Experts of a small language model: a variant of Adam for the experts, 293M tokens.
Below are experts of layer 4 (counted from 0) of a mixture-of-experts language model. Rows are named router (the router's row for the expert), gate (a neuron's input weights, with its number), up (a neuron's input weights, with its number) and show model dimensions 128-255. Each number is 500 + 25 x the weight over its row's rms, rounded and kept within 0 to 999. Numbers have three digits each.
After each expert's rows: "mostly gets" lists some tokens that are sent to it at least half of the time; "comes after" lists some tokens at least twice as common just before its tokens as in all text. This comes from a sample of Wikipedia text that the model never trained on. Tokens count by the router's weight.

# expert 22
router:491475502531490491484507515500453455528513510497493461492488500497481536508500482458507477515486439547488499496498499509508524529520460509478506452486513495513494487522503535488544532526530518559533465446536493558541483488467512495473479500514507483498529475486498529459473513531480509494530537485488506487539495517493491491460503491471492498472519474513507494512483475532449495501477
gate2:472523555516495496511483521481468515507478479472506506481477498476488552467469465515480513495540492513484469529471510493487498514527484498490512480496516472559490529502490526484498488503485501499524516477422533545496476491509445489538501528511491497466486488505498506483479526520516551548520526493502483533478544481498506498472505449518513427513516531478523532477496488468459515521504
up2:513553531542486457481499491511499495484448457470507507485506511472521481534464489531509500503530489496514470548504504477507477552474484504546504487539535482530501489495482509544510513507474460517462517475491520495517485481456428477486511546519489556500452494488495488475464520498527520561530493488508513515532490540504521498484538506503460486536529497499534565487493502460467500517506
gate3:494444465511488498477534472512531499447526475514497524432528507469481546500516490491506477462488516526550511473492515503513519507546488489528544480492516509493521453515483495481498537486508518489500515495514513569495545501514507426536549480547471532541540516515504504463506489466473520481488531515504497491532491531478482508496469482507506517482499523522503501507452509493485524456487
up3:536496515539511493494525448485553516416537447538457561471508529505468500508523500475490476502492519518523478470490452489524466494481506505507491479527499504515523492501505501483487534532564524493523517500479524518496515525487475474502540499504513532546519512468489493474538529486493497522510531495473494529548496493479436521485508508541521535492526507481496493481464492493478503467494
mostly gets: " Votes", " MPC", " Released", " My", " Vol", " —"
comes after: " |", "|", "0", "2", "9", ";"

# expert 32
router:500508528487495535442508490496430509508483520536493555474509505459521451484495491474494481521503522500542489497476511475521470509506514526467530492509529470510511506497535524499465481528461542509530476480491490463489459522490471497541496446487523480513479485517528490499486511504482561476495501535484526468504515493506469503491498542479476507487484452519507480460528512472515497475513
gate0:499516502505475479559466524449499527470512508469494489450514463506531510517507527497490499475500506550487493503509512467472495473493515491544516489523508502499553491522499508557496506513523509481473482531508477468485491518468496486492523513486493501502525430534492530516512478478504484493513484513465512492511464524562546508492512533454495503514505479466505486500501477509502527471512
up0:505496545478510508503472511474475508458518530417463478460509480479485511540501524515515514473496512477501508501495513508510505493474544460542531512513486470535567470479495492516478506531497509527449519473516480524486502468457503468556522485495482513500523516544505496533540502477488520481487507512541478503556483497528493540472491523468490516543478508487507516490529480513538496485514
gate1:503455513488518541459488503499479487522480489498500512493517487487524476504494492491463499531502486480491508506482525507525531505534521502485500494533484458489511494470522500499507514518499492472502472466542490496512499506499467534504471455505531504467504531521533533500501541519505545487508527497463525451503546498503521520490525540528489550518488512508508491449519470547467526493510
up1:512531488428471502529538495499483538518517498518498487494494480452484510497536506524492520474521535528524497502474483505510471495522501500522528515497484499529477498504539529490537466475523501496523543541509496535477503530523501520482542516472496506515429519484486474506504487491500440488481540538505473533517506468461497523480507519523457503507495526487490474514541502519513477527490
mostly gets: " would", " could", " Bar", " born", " E", " Est"
comes after: " ", " (", " he", " who", " F", " Gu"

# expert 51
router:451445508510491432490482524518464521535575487492527481454507550502495502515529465484540502473518479542527524487467527524531496464479520498450466521516488493550474519484532533511530477461515465509463510538511492496498483466495529498479523466514528541494529485483485516493533479476525472512454510522500506479453535524457522495471467475498481499506511477513461513442508491471501511516494
gate0:527490501484490440452537525441479485532513480497493517499490518496468471508480467505477516496482467548527506496531467507526528502475500461502437529497493484496496442507520497483442475521532548474465511554476539530507484485505505526521480518480524526478533498454489468500484510491559499553497555514545468475477508510492506494521481511490495508536499486477494519460467470506496528466495
up0:469525556501464486468500532497514541540491502529475495495469548486505467478497457423523525497506452474507519533502495472500503484498457484493494534455505444512490519496513469468460494496456510515498534544479519507465459513511474521516496537478506550487494500511469516494539528487523520514464494544455464484465496457495496509458491460516501449515458499523482496447456503480532461546490
gate1:539476521504461501507505483479461506500494478513538560509502524488516532549533510500516530480536543488494493537510450505466510512488478509496497489512502477505490469489492459481528497508468497492514526516471493485497507512531506471507529489495480482471497539470488547538474497533497531537502445492558503508507507518503523480512525541521488557490533524501485534455524461540444486449508
up1:478502558503467469533518481519462472512523477490499534463487507472503512542509498477503507500496542477528469498532495512474525455466478491474505494476487527511465473482472476508554541475471515500466500492459526483476481506486491506499531532499522505500498508483488508533484523523511506495481473478555479524489508527480518461557499513514487508525516511500436527469518478519483543456518
mostly gets: "==\n\n", "===\n\n", " JPL", ":\n\n", "See", " August"
comes after: " ", " |", "|", " (", " |\n", "=="

# expert 62
router:523474497467516458550488505436516477512506548522496496495540482477492510483501521447519513487471508508500487472519496541480485477548492507534507487449540544504473532517493543526548493480507496502530496530490534479547477488520507500453473523514484513514525496565508491467491512451465516491510468465506493478501493483503527483473501481452495476493507510506554507497471519491476526502514
gate0:502460544501478525482480537505541542458513456472494519492446494507459545508494498529478493481430511474554491451516518499507513474534509504483544516479490511493483465504501473549477487482488504487471477447494535533490511487482516479475512533556486557539494498527503495484511507479465472508490519449545487541499521482547485451496496498487540521457470483466516510516501497561473482475522
up0:489498538530489521496491513498543536493471459461499570519468509460470527492509461554491476448472522473515476486488498457501514471519535483500539516489521530516475522509535456506486464498499508495504463507506511520523493496508525519479483513558491515502526486556519507487456529436522484494476516496545478500479517505582493473491489526454488517494512475483515490467476519529511487509506
gate1:530480479525502500444470548486480473467469468507473520485507514442484451493493498501466491509492512513506514473464503503479491479500481499505552476470514508472481498545505501533508548467484473451505524478516527475489472492483499485494499521546468505537494512550489487485502525515491496486519500485528514485468541520520575504472518489511536509480444547514470487478485459528503559469533
up1:522480571556508535456498518528518457492490518490474532514521530474488473505497525551506510488528489481508498484466482492521500493496514517492484467489492437521540499479523518535519512497496504514503433435526515495483501517512523468454467492497500507452462483481482496524506511503515566499498555517515508494500497523505508487496505472503479508445499525465491487516513512525468463506483
mostly gets: "°N", "′", " George", " JPL", " William", " =\n\n"
comes after: "\n", " |", ",", ")\n", ";", "|"

# expert 38
router:560475537485476496494505483486520513535528523483528476483522524503481506489487478521512546518509508489515528525536500518530511476490509528516509497509528524515525479463508490523508539529484516530480497471476532477503495485505462474521530468525532484488467495470509514481483482497518566453462487522515530494569523550450454474497499483484490535485505502510556506442523540500471457548524
gate0:505503522468513452541525480489472471506513513523489487469511517492488508509531531484503484500456511508483487572521475495563530501491483456503449483486519516528541508499501466452518493516499502475499530532487509512544491477502488500486474454484506473448455503515480504498486490478499510508505459490482480487554502495516494507557486516498499519478515497497552499495488512529484503496492
up0:466461429490506468549488522495505505506511471482523498467524502545524505514465499537534479492526496476572526509461470519478462480508507486521497494487520495531474462515511533484507535504526521503503496483487490490473521493496519508497547515504442489501585485478518470513544484525515539487515495516529508466453482483456525470490488558519493494493491518494515513485508491463490507507536
gate1:490485509504514504500519537542477498532500490515469521471524497525505453486515481489474516480446511540485458476482513443515542491493447499492518504497489514510529489470480447473498522562464518495528534526498496495527503497481484472503502488479535491462496506521512506468538496500518514498502494516467518491546517485530486478512486544488548541460490475504481474502507503488506535490521
up1:478448491479511467488473504514468481533516523537511528522494479487549505502493456472561463497501504532546531503529477494472499487507528509471542517463517525523492547476472489498513530465534486463533469483509481483477497535524511508511473530499500542471503475435463467492523465483494532513542481547462551508490533526471473507464503512519531498518483504499479540471459499484494481509511
mostly gets: " Democratic", " held", " large", " father", " Republican", " said"
comes after: " ", "1", "2", "3", " (", "4"

# expert 16
router:506528488508511511576539489532487474511511471520514482486491464496485492501533544517506507518496493505478488472513470534480487496480487513479449472509520507508524479471498497478508504562500523520500470480507472515511525551484515502510463474496499474502524493483507551506519533450441461501516451494504520470519495489539514534463515493475519488528515466525485523516531486501416511518500
gate2:472470513491471512520495496527478499510484489500471454472491496504529519544549484484501489543491516485535513491489472522483503522503484513479503518517414532533527520528504490510460515479513495538510527446460472483473494494505488483478513480517517549535517453505503473527483499519519493478512514498494532476495502514454523501505504538490454527528527480505516526469547473532502512480534
up2:492471499508477534527469506530500467494474447432493515535462461474472474504519522467531528507466484512473515485516500512448536525543486501527478528487436512471530500502472472486494469472477501531519503464516476482491506504535495504511494455461468513546466462523477513521451512481499480484493516535497522545498427491514509500528506469491549487488513458509536461518518541528481480510536
gate3:509538536490523537494514533463474499509484503472449513508517501523488491509503490529461458480484473479496496484560520536560481463520527502523523539471467551537540482512484514516487474468486480418522491508481510484513509502512489474498496535507547515492538510491506459479550521474487501526512527487519497498468461466527488508523506487508488542464446496486478520459474494483478482518477
up3:555425507525464508409468511497475505484469484505556550510482477501538488521452458535413508506562448506504506483534525474512521488534468512492486466546516483485514463519499508490485490462495501519511506480529546466513518453488495490510491493505482479479520483506475497493478489505534521506527483498465526468467564514534519507430510514511502539517507509460520476485494421459511543505504
mostly gets: " \"", " record", "(s", "°W", " UK", " TV"
comes after: "0", "9", "8", ":", "7", "5"

# expert 55
router:490501465471515439462462508505507480542490527499493459459494506535546479492494483517503495529488472507505502512476526504516487528522546493489478489520477521506492474544499504534540584472475507554500490475503459527500479427468509522529518529494517482512514488432519455505506470542485515459477523497531490483493541510440516452491490485485502479482443499501531486508514475500483536525588
gate2:530486481502480524521468501494491504505506489536459505505460504503524509491485523492440481488458490529523510528513489515497501520532517498487550488492495500511515519521510495528461482452536481544490475495472516494481487492471444499525488490529483484466506538492457524512463537529479522506463481494543529453490479527501518459510533474528497472468522516504489490500517420549484527514527
up2:472539503502521488481466499425538511496488512519475517490479527552521534497506504502488460528464520495543505499470491497490518515493534476491480483489486500490554519488472512497461524490524508521501445512481483511510528492471513466467460430458543549486524463484487481544521493467524521476456476501498488513510475451519514497502495483494470514508570500524495480491521472536510500491490
gate3:543552503475463474472515487499485485506495512474459485480507506480496492493484503489498531478504473485543489515494522527493492539512485502479490505479501463514479499485508452526476477535502509508510466472513486493510476531460504503490542460495539506508553532503475512547516467514484447410467522469451499513499542480504482465481499462473509478494513526490466501474490539545555516497531
up3:458497558493520500500468511512545477485509536484486497492503481483466523545481509465519483521491507490445459507494492451591498481518507542507505496502469515492552489557479517513510540550510500495509540465493488452505538501493484501490520486493529482509493500492505491524521508502500505505524493506506505487518485510496508489511531483501523499465480536526522502549528487513484553471539
mostly gets: " or", "|---|---|---|---|---|---|\n", " pre", "|---|---|---|---|---|\n", "|---|---|---|\n", " because"
comes after: " ", "1", "2", "0", " |\n", "3"

# expert 2
router:491494479488517428479511531496487472524441497508524487502563525481484494450471506518501519492513511484497507513524521544476478515483493515479493515526510555514512451501503509518521516496479533558494500495509508523496444522495508535526529488498545503506505544500538442522479500496479560484474512501523561505488513463499499441496456494529450513495539501514503520504532481464540481490549
gate0:472539455466495466527506504448514468495491519462516497480503511515523519489497505526518498497488533479520497529467479458495463505509504507460472488551481513473495484556518560506545526491520500505460504494496439494521500469508503475519532487482486508524547484478494450505494496490541522464516469503505488452539455531484483514490509482517496497480489512500509491523501587508522548532486
up0:508501470533496506521487489499503493550521511522527465487511460481533514522494501442428481483501485524474486502496494493502458536505516545536447482481500476514512570468472470497518518521503472502558466505495536501500502477511485506494508532540475499474470473495526529509527477517502500522532504494493494548479516478522509492490475508492507555522457534484511519464492469465442536540488
gate1:524516480489484519488481471494453505533527480491494498508444475505483520511507489518492492487493505499523504521488506483542526485526509485530481500466509501526501504503505488530488510446482495498464461471495512530526493521516532504479486521542475492511558469464519500491494505476509543498505518490506480459493491505522503475536507509539527507460449528474539518486494477506466530464501
up1:486510535479495486500532508473505518480461498519505503511522497459460480495466516509459506524532476499406498535510521511563476502485527454471509502519459497533515479466492513500537517575501506506457509537503486528486504519478464494501513481480518466511478512540511500516525516514487507469500481491477550519521518491527522543481512452451524510489508506477450494501527510475503498526468
mostly gets: " as", " but", " would", " that", " However", " This"
comes after: " |", " ", " T", " such", " —", " t"

# expert 18
router:505500455560489566462502521484473526485492502496509506489511520524515471493513489482530514503509506536515549478492516547467509463472476488497504497547551528493481510515554514491499475465527508474538508515478537504514505486516485513520477479517500509583497508520467497478453487491507503521497493452460485474461523505521506487487480453494478453457485494537465503487500469470503557512505
gate2:464481478490450491484532515500516534493486497499499510459484521469518502532500512509500489498543485444520491442489491469494496500503512541495450464514488522485524526532479525481526503503487482492511497484492550496513511452502472514496512480491504503509508502479518492568527476485525511539501563525498492474484484499491504490486520496499474503529460533514453497468491494513469477509507
up2:487508499534475523483474487464507501474485513504498536507507527490474511537453472526484477497529517491477551429481506505514479488514513511525477505489493521509482500501533501525505478465522504520522470492453556468501473425497494493474482490472457527539507501504531507493504461557484521505507559501491500518520489468482511493486497493502464516497491512542476495474521478545520512521501
gate3:496521461504519501461442486516504515461528499512504480483456501552522516526527498483530534531478476532525525491499504514463510483496505450494584482493528533481498548526499499515465491487474514485479542535468487516484479485469506506511552533485533516528512500510512515489480507505512524489544451506490480486498550535501501470510487482494505511461486498498475495469459474502531534502493
up3:533535468505545439485471488513483492500484507533516484512478511555508472494559500455467507503486500500518466483535485487537478439487475456465503503511495534494485493509503514514508482518471507477476517545501533502518488530513502498472534526473525550515553468467480467507492477508486510521493521566501432515500500474519492514497508481527552504462498509469495515515513519480516512491489
mostly gets: "\".", " sc", " film", "|---|---|---|---|---|---|\n", "\".\n\n", " music"
comes after: " ", "0", "–", "2", "In", " In"

# expert 49
router:500482474525494490552541501505511497509527528542534458524507516533512472516492474529562487480513497467481513525495492549456484458488473501433467520495522523519495526471477492504498493471563514481480522496508497499483489490483498460500485521491479466461480523510480527482541483482494500503470505514490490479481523515489512517493521529482482476488523494515474505513504505540506538456459
gate0:523522467511559513447508508520513487503539521477533475548478509552499539499530493471487466533491469491542512496523474511469474468527508459475535535541546519517468565505487483486493464524525499501545491482507514539507463499475483489505521505497499527485500506524528466501513496531494499489531497484490510525508560547451468459494507505513507474442559512498501495495491449522502543462538
up0:516533490482554505522541495533541501517541522513538464469496499530523535477492468546513495537469500497484518511474514495485505490521522493524519516451492498492437473499485472491508476447488495493481517525496497469506498540487468515492477514469505510496517500506522454534446512534493482443465498473490487543522494496491501484497520474526477480498524518497497524462438524494531537521533
gate1:475515504496459488552503464481492476518492496470484485516458455531483493531475503496490529548501520522512480512491483502486535518523469512522493520487535507484522510458482515463502501516503509481476471542500491488494481559550494520524513511514456529478494527506473490495454477491488483539550502466506481500518450434562553503514545521452527474468509485519460460513493486561477487455526
up1:541497540482539499491448538534504508494523547522484497524531504431501484493519480472508498480505459460518474536545515510509486496527520513493525504504539488548473492540511489533483540506484509522512464526504530458479500465521523478490496507438546487493544499466512497535512520504494499503484509512467551480506513523493485464491488461576473498512492500494529523495531571443511498513501
mostly gets: " through", " length", " via", " album", " case", " sign"
comes after: "0", "9", " P", "P", " based", " C"

# expert 34
router:476471475475520431482552503505511479502481539499507467519482524490505442504546527458525517497502492470514481511476477525487483540511500481527480447546487524520461480502503500534510540502514487508516469483536497503529524506498498529494511490488510500505479486507500519502518520465530477497510499481510527497515486525516507493507453515524464486505509505468507505496514474500417504503561
gate2:470513512464510503485553513484490492512482506472539530490514514493492510466510490506480500465547489469511512502507492513539499484541504501526550519512479484514490512495493525497554513483487490526503482448522529443495517475502483517508496493508466523486481486445490493549522539508476538499477526490537510473492477468475525462526508499545457559467509485439500481539432539481510498497492
up2:502517511530509483478481498484511512462468499488476508477493532492480483521465473512511469497500520520447488497486528463464513498487488492569517515503551481475484484520494496431495483529496503495512522494468478494522474550513435489474488547561484453465543517537498463513484507521539532505532505487469496487494548499488496494506488474491463530501502537479482525502514489466506486499463
gate3:448481481459528487552492493474424497515484496464478518510458501451522468493518522489500473506549495492477510512469471517469497495472496553505499547489529508473522492513495520483480539520465487468508490502512487491462490513514520486471519538477483499511547448479492522465501562467478513488533507464502502546477530516539485488536483463518523494496534499473510530547510462546544519517483
up3:472472515496502496475446516480502502543495511528498514468430537511536455452470479508476502461507542508514509499524507518524528507516456517514517500508481507503503502468496485456496493498505472499509524506490487459515511491517489507471539501512521537465467486523556486499488532461528509513521463453478520487465551465538526480459518548522502510454481472492493509509463504514531499500521
mostly gets: " |\n", ")\n", "\n", "==", " This", ";\n"
comes after: " |", "|", "\n", ";", "-", ".\n\n"

# expert 8
router:514450519515487470502493466458467492511523495482517497503503540477479518474448516490528504483552546487515545467520451500469483484517502478477469493502480471492463528547509507486500486523578500537506460480518519519496477479520509488501454483511525489489481493484512539499511513536494478522494512545512512496524492527530462512469498469528484511511461495539520513521526524485530467533443
gate0:491522457554518467507478482523487493483486469496494514483496516507543467536501496493528502557544489491488474482493516485507484499523499483504469496496498522488490527487507522531513567496536476473520462527481436442466521535521485465505498555518471531475523487508512501540485494492480493504530488483511514497508484522527527513528468512501480481522508500466500445491519488482484508523503
up0:499526452496505460493467496484491475495533489498509556499469505457506482502478496491550536532521500541494498470496501467518509522519472511460473490476521502479486530502516500519513493437542447509516482493484457461490510480535460488518497526462437534511492476539474489512484497510510521505513507518524501549522499552524505503484489461507494496500518496475461455473555504500514528543478
gate1:464531504494459506531523501495503479486463491504507511508494485486533511495509514551515485516479516498534493501503514501531532506535483486506471490493486499506485464508505498486530529519549484495533510536502533507492505502518414552516496517511521535488462532513506489519519516526503520525448539474466543468437488478526500521482482509487466551493446538453537527507476495502492495496477
up1:535474494518536479501503519477492525475550498497470484510493534505491472506537506510484495509547516535494495506533511498450490511449523501505482500503515524483479498512509506475499520446491506499448460438471468487483506495505522491512496513468482492503523465513507499462483490472509513515501524488508471508515529494459527483556541494513505426523503493512478459507509476551502530515523
mostly gets: " b", " history", "ens", " years", " ten", " half"
comes after: ".", "5", "3", "2", "–", "4"

# expert 13
router:501580529531504492460518500470483520518480505483480495510503499525530519527514518501535512478509504458500500532482520540434494501508518522513551542511541514517465523507477489555491495519495480503506471477509488526495441518508491524534514537490475520534537494492467433514508497489508492520544528456546492493493478489475487503495473472505467514525535504540489510497474519487508535467506
gate2:512528478473467510504470520452494449489519527515504490472429530484525506479504525488470532481518509507515486533466474480476476505529464571498460474508497470523515488521508508503508494515502501485529497444448491519519534555547457516504512497498479508479527501502490496494495517521522475484515517474527485497507487486500515457519497466528479439516519532468523547478464507490475534464477
up2:480512507498556505499530518507522450528463543485492554482494485478484510493470468466493503469517468541450513523491506503510458482530525509457466499505478501519473488524540471502487507534514507473501514459482462518540510500510452537522505466503476485506483471488539512471476490514503536440486520462455501483532529533518448524538516487508490524521556497532496526493511494487536491531510
gate3:459494445532481539485497507499519471453509488482480583501459481477478505510489509487486505492504529545491513455495490500503482491504491505539513464503498487447531483542503475529488487513532547506491486510516511498516495561515506516489462452527468497509520486481529501516510521487500502548525512521449519473481475519505547476498503510473501562494537492484525498548459472482478506524460
up3:506485532490492508474475493513494542520503469463488471575508508516493511465493514531501489505487501493484510515541513481505556455501492494493471514536499475494482505491492535477469514460447494521508517536478510500443510489529501482506517498460501503477512512509513492465491463507513520499491491486524541472462508506475484492445493504523512445474458537449545521503545550451529523460469
mostly gets: " with", " not", " which", " are", " but", " that"
comes after: ",", ".", ")", " is", " that", "\""

# expert 53
router:445513483502502497469489486489503515514531504495479515515478483472521485530526502499519491508493564500465506504443511524529518491534462468514485485527518520465488494538518525505493524462537527507516477503510471455451501441510511482528499503512492508503482494487535490484509564470464561507485507506487493537464457524548508465453489479508472492540545525500502465512512451465492503465498
gate0:493482497517464512492477491482491468484495510492531521499516561500445531507460474563504506483513515538491545487477523472436503459496542548489523462477471505482494482518535498516480420508484479481475504488448473473522471494481498490494504491506508465527510545503499479493500534482477522525493471501504493498529500475537551504489502458455526509512503464496495493497495517499503524493492
up0:515490522543512521465431487490450512526519515467491516499454508478481503545481503522518459490503522487489565485483489517458531476510515482485485482515518505495477462519514524515478454456520501513507508520497511501475501451482488535533507519529482485488515522566497490484494502460495555519517502450497501482505515475551506478466507465471507492500523515505483508457493444499535525504491
gate1:508531492514515504513460541420480483497486534517482497505519492492467524533482511501460520537472483510539475561487427480469492492534503484475471488487531513494501507491447506516461478529512539421485526522515495496476570528516531522511536489509497527520499500503497504520481494496519483495498484464524501489499516481497515512508515475483497491456483432492485501476453460539525525505467
up1:505549535480472500447490499510442473531526502459470503499485499483507494490461513550507502518478485495523527537481486467488483522557512491491509495564539509482492506489440507529496498502503542487473511496508462489459540506523494552522480489512478476481505496495514523472506499450472542450530479451493552486505473524489508516519506485547486486472528479474508471520465482528542489493510
mostly gets: " his", "'", " her", " their", "'s", ".S"
comes after: " of", " in", " on", " \"", " with", " for"

# expert 27
router:533498496514526515494512543505513444527510484505493495486496472522477486453463479471527488508494495511521526515523507544485497526506514527535489521518467533503517498517503503531537496487490462485531510506503511505493472522530497503474506525484490531493470516486495463471509507551493489484520515508504514501530537576466461534504517470478469516533492508474493513520497467477462546510455
gate0:484499514483490503546549541520535495461496480506540489526479520513500457509469531494472492542550536517499475499499483496474543518452468501494467514482543493479493521478494489479509440483525474492524507555522559495465485516488477492493493517512499505470479500531483459502500530500512496497491511500457454478508479509484547486487476535462491515505504532513456475526469524523489501547501
up0:490508501556514543511466481548524508483478500521471485519491472472467526479495517490457536520505446484492541458534512487522474504527493510501500511464514484529506476493506526511489525501524481542500467494504490508487494491504525499474504477442495478510528567511479554488511491505434480500498462498496507507551489503494502532473511462500509444515468480481486513538536482471486469440499
gate1:517495452554494509481544502471444492499503487525494500491518524521496482511483506518497524538533531454514525518497499516531502490451546527499482517521523510486510508475462533495501467490531520516494498491487521483464527506499510455531490547486456545475522457493510486501496452483521477506493549499527490512461493503508533463511514479532478505484502518509506509500500509506531527498519
up1:502508501530502478479492512544485505516563502508510476501489504540488487531491533494512489514509503497498513481565499480522519468472507492496496494487528482504503564478502504498515444483487469504513513533481535473456495495509513499489439508468488509495498483498527468498517491491503492502476495472540511519522536491454500504518493471495493506509515500531491488502481521472548526487508
mostly gets: " December", " April", "°N", " An", " March", " Peter"
comes after: "0", "6", "4", "5", "3", "7"

# expert 59
router:549496478551557486464503528518521464500526500482482514533509465510503474477550521471518460501524466517453497492486502497500438513467536509497545475527477510516450497473499494556519504509476482508531477476504491500481499487483513528491510513468497469511465522525497503487527520528478514512535487453492531515530527531481486515492499492492491536495558501505480480564515481495485515486465
gate2:513492518470454461501526516528508516523488504517527486499518505474503488459473496474519564523475491499519491509531473494509483505516482482505464499533522504487496541542512519463501476508515522443514478494497478525506540526560531458504480521530505496500513508475475477500498466508559566499492493493496526471485542514459509461486515492530501455499448496495528507520480519527526492459557
up2:496528513456507488511490506518487517506498538517519455420493504513526479456497510462509495482474536519506499485534485471524549504487505497489451486498493482541504526493517526502523483528495468512492506492507510513499513513533525500474500517530502522481489513500467503487518537460506452470477534505479455484509539471483525489473508491543510468530483535494487518496494522469480534533497
gate3:510453505463505492471500512481535515472476513457490488500497491475529514475529503482492514527520514495499467502496480473518479473467506490560486493464495533547492504505494518493490527513492471495494519511518458475505545504486475457530535543500497528512489516490482520501478472511502506473513504494521480516478509528512483512513533494478520495502504523496487489535484506508523529489528
up3:541468484486505511513505499517571489507505507526526485510502475488511501487487518455481494482522481546480480469456483512474465465471492506524506479482496510485462507434516531473485504534507443488499497521499491528493503475479495484474513499488506457507468536535470487506540518498484466499545499509507491540533504551483496529552506481468537500521587486509479483571522489523509526502462
mostly gets: " However", " JPL", "|---|---|---|---|---|---|\n", " James", "idae", " RAF"
comes after: " |", ",", "|", ";", " /", "),"

# expert 44
router:484510495518466514504526531502508515486496467511523483505467548518507519476466506548535528484536513545516539507490493541483549503469483516525486518490489511485486556490510457476507452460535478513486507462484507495511485492502510487492499467570512542475479516467522486487496521514517489539515524510513500466441592532529508516470469477457483498492539545521485523460503465519471494498450
gate0:531527474481482540503481496510534508502509498471446480505471488506497466486495510508511493488514516502526476491477481514524525488537472490482523527514443484485447540518519460480462508495492504510520479481453495518457523513494538503504491521493532542480527501522473557545510430487533499539521470501497512462500496548536526476526491460524502503492527496527542510517485504535521516443488
up0:514547479512489545491498551517483482503490501511471514482506502492500468509499497499497491486544531479516498482499517505556500513531500543510515492518466489506441527495460496515503510475494527434534508471506518482475510500479507469476505524494517518513530519477477552534522516499542499528499538463538476485490534517534526490526495473494521552482492496489527521493475513506500499445500
gate1:506493514501535485493485495454488504474520520486515512516503519571475542497464466536523452524498506483481468522480460516473504509493539497499501488506521502479504496524502547500522485495518503499476532491498468515531526483499518491531517523520457495463564450509456473488476524534544510492525439456483495510488499500505479496480514544511482511471473475515491509518477512494518542504497
up1:502540514488469483500509501510478531545485535476487519479514458515510494511536530501474487466489474491521481456482482478548535486511525536505456504507491486526518514491523493470495510450547501540477454501493495533511518481489542444504486475497521474487550477498491513516503510452512470457473502480494485552485465501505458458564473495528513537505503528473513518503528508495523474509509
mostly gets: "′", "°N", " million", " |\n", " •", " than"
comes after: "0", " |\n", ".", "9", "2", "8"

# expert 42
router:534522461492514507532463502469470508483508520463523533491525532542512517470514505476481435466503479469482529502495535529504513527487519534449487498497516531478494478529498509485488473485511552507536500501528486465515475470471525492505494512521497497539549476510507534464509481500474551496444469524514518497496455485480509485514517505489501544502479495562542516464467483484510511488490
gate0:483528490534522511514493518443500516482496439473464448514498509547536510529485457508486501472525491481533484489526449509486518495511504472475501525524533526547487528492494501507445500500458526508482525497473500508510517494520465497519453482503514492497530531508460487555499487479517529479502508481487506544481511528490524472519551526498501495527510528451494544486492449544493489438533
up0:509500523499486476496506502509466484559514548536520539512461456456518488510475549472477513512545526486481496519534503485536496544534459523530471507481469499511499475501527542501522523533525518496528474489518476509500473531472559520470495524495494482516524510491508515460480485479491504486438500504500498492497475474523476509454510481464477505468522484512475479523463480470489514483499
gate1:514497449501479500525514535461500563542504486536499508489440528495483518469498455528471539516462499551500493473460499533521506458487487476480482496462487498515451475524526505494502483469543514492446516494482509512488536502489517523510529496531504483489518531501501472481485497519463482525483524516521484548454526456522554464530491505515477537498510542492495499501458501537540545485516
up1:515515477527521458506511502547483485509545526495506478472516536481523459474494485499489512475474520524506517515530481515497491488511501491530472515522516556462511493482516507519503498467494503479496525445468491544488510480504541513503521502456530524542506478463501471491500447510506482534462487496507537529521475503479506500503499456493523504505532515546518555484515550521492483483483
mostly gets: " there", " dec", " Un", " ever", " man", "_"
comes after: " ", "1", "2", " (", " b", " $"

# expert 30
router:479497490492504491515504460460489489474540506550523541529493511457487450497481527532502504512535478473519513530481502503505541503488492514522564478501514512519508497518529513461531516482470495507487498506520462525547483499506497520510483508544462482536481464512471544461508521521534466477466494481459540463480477519489498496479471507506527461477475463518526463528505443523511545520516
gate0:469505500477487518476444484483539478522491529496484523491493457461470536484492471467495502522493483462525481514484513482491474513503518505511485481533515487496510474490563525460519492478503538506475481515481463505534506473482489437500485534504470533498480483481485501545496498511443519530496507509525494475536535513485470481483514510490521488498520478497505530487513478499507500521489
up0:493505459512546492487543471524517500470514459471492530498486499532506497492505504532491455498508548501460523479487498504481499513517510513526482490439481530506457501524470501560533505516498452445488490512509532517517461479483497497495510436492531514533524523490506524447472466471520472470513497548500513508474470491488529483519484501499444509529467500509525484485490510492504504485504
gate1:492484477444472469496487478514472503501511525472484526489532492533490539513508475502494508489468508475509483452473527547500490502566509512538510448517494532504509489509502490487533513517531501518501497487516495464465531462516484441469511487516478504492475513470479505499508516521419525464522514484478501493532462472498526520522493541505498497478413503494481496483510492502450484507538
up1:518501530465552547523495521483464472530497540522501463482538467451510474504497530490502494497415501483488488505507538510484461491486492532556499497516441512524578501462452511541551491485462487498505480490512510498512506513509448504447520498502439499486468508433494497522486496523454483493479516490453518479524477537491536539509451513480510454510470486504529466519506502480490479483509
mostly gets: " Royal", ".", " one", "==", "–", ")."
comes after: "9", "1", "2", " ", "0", "8"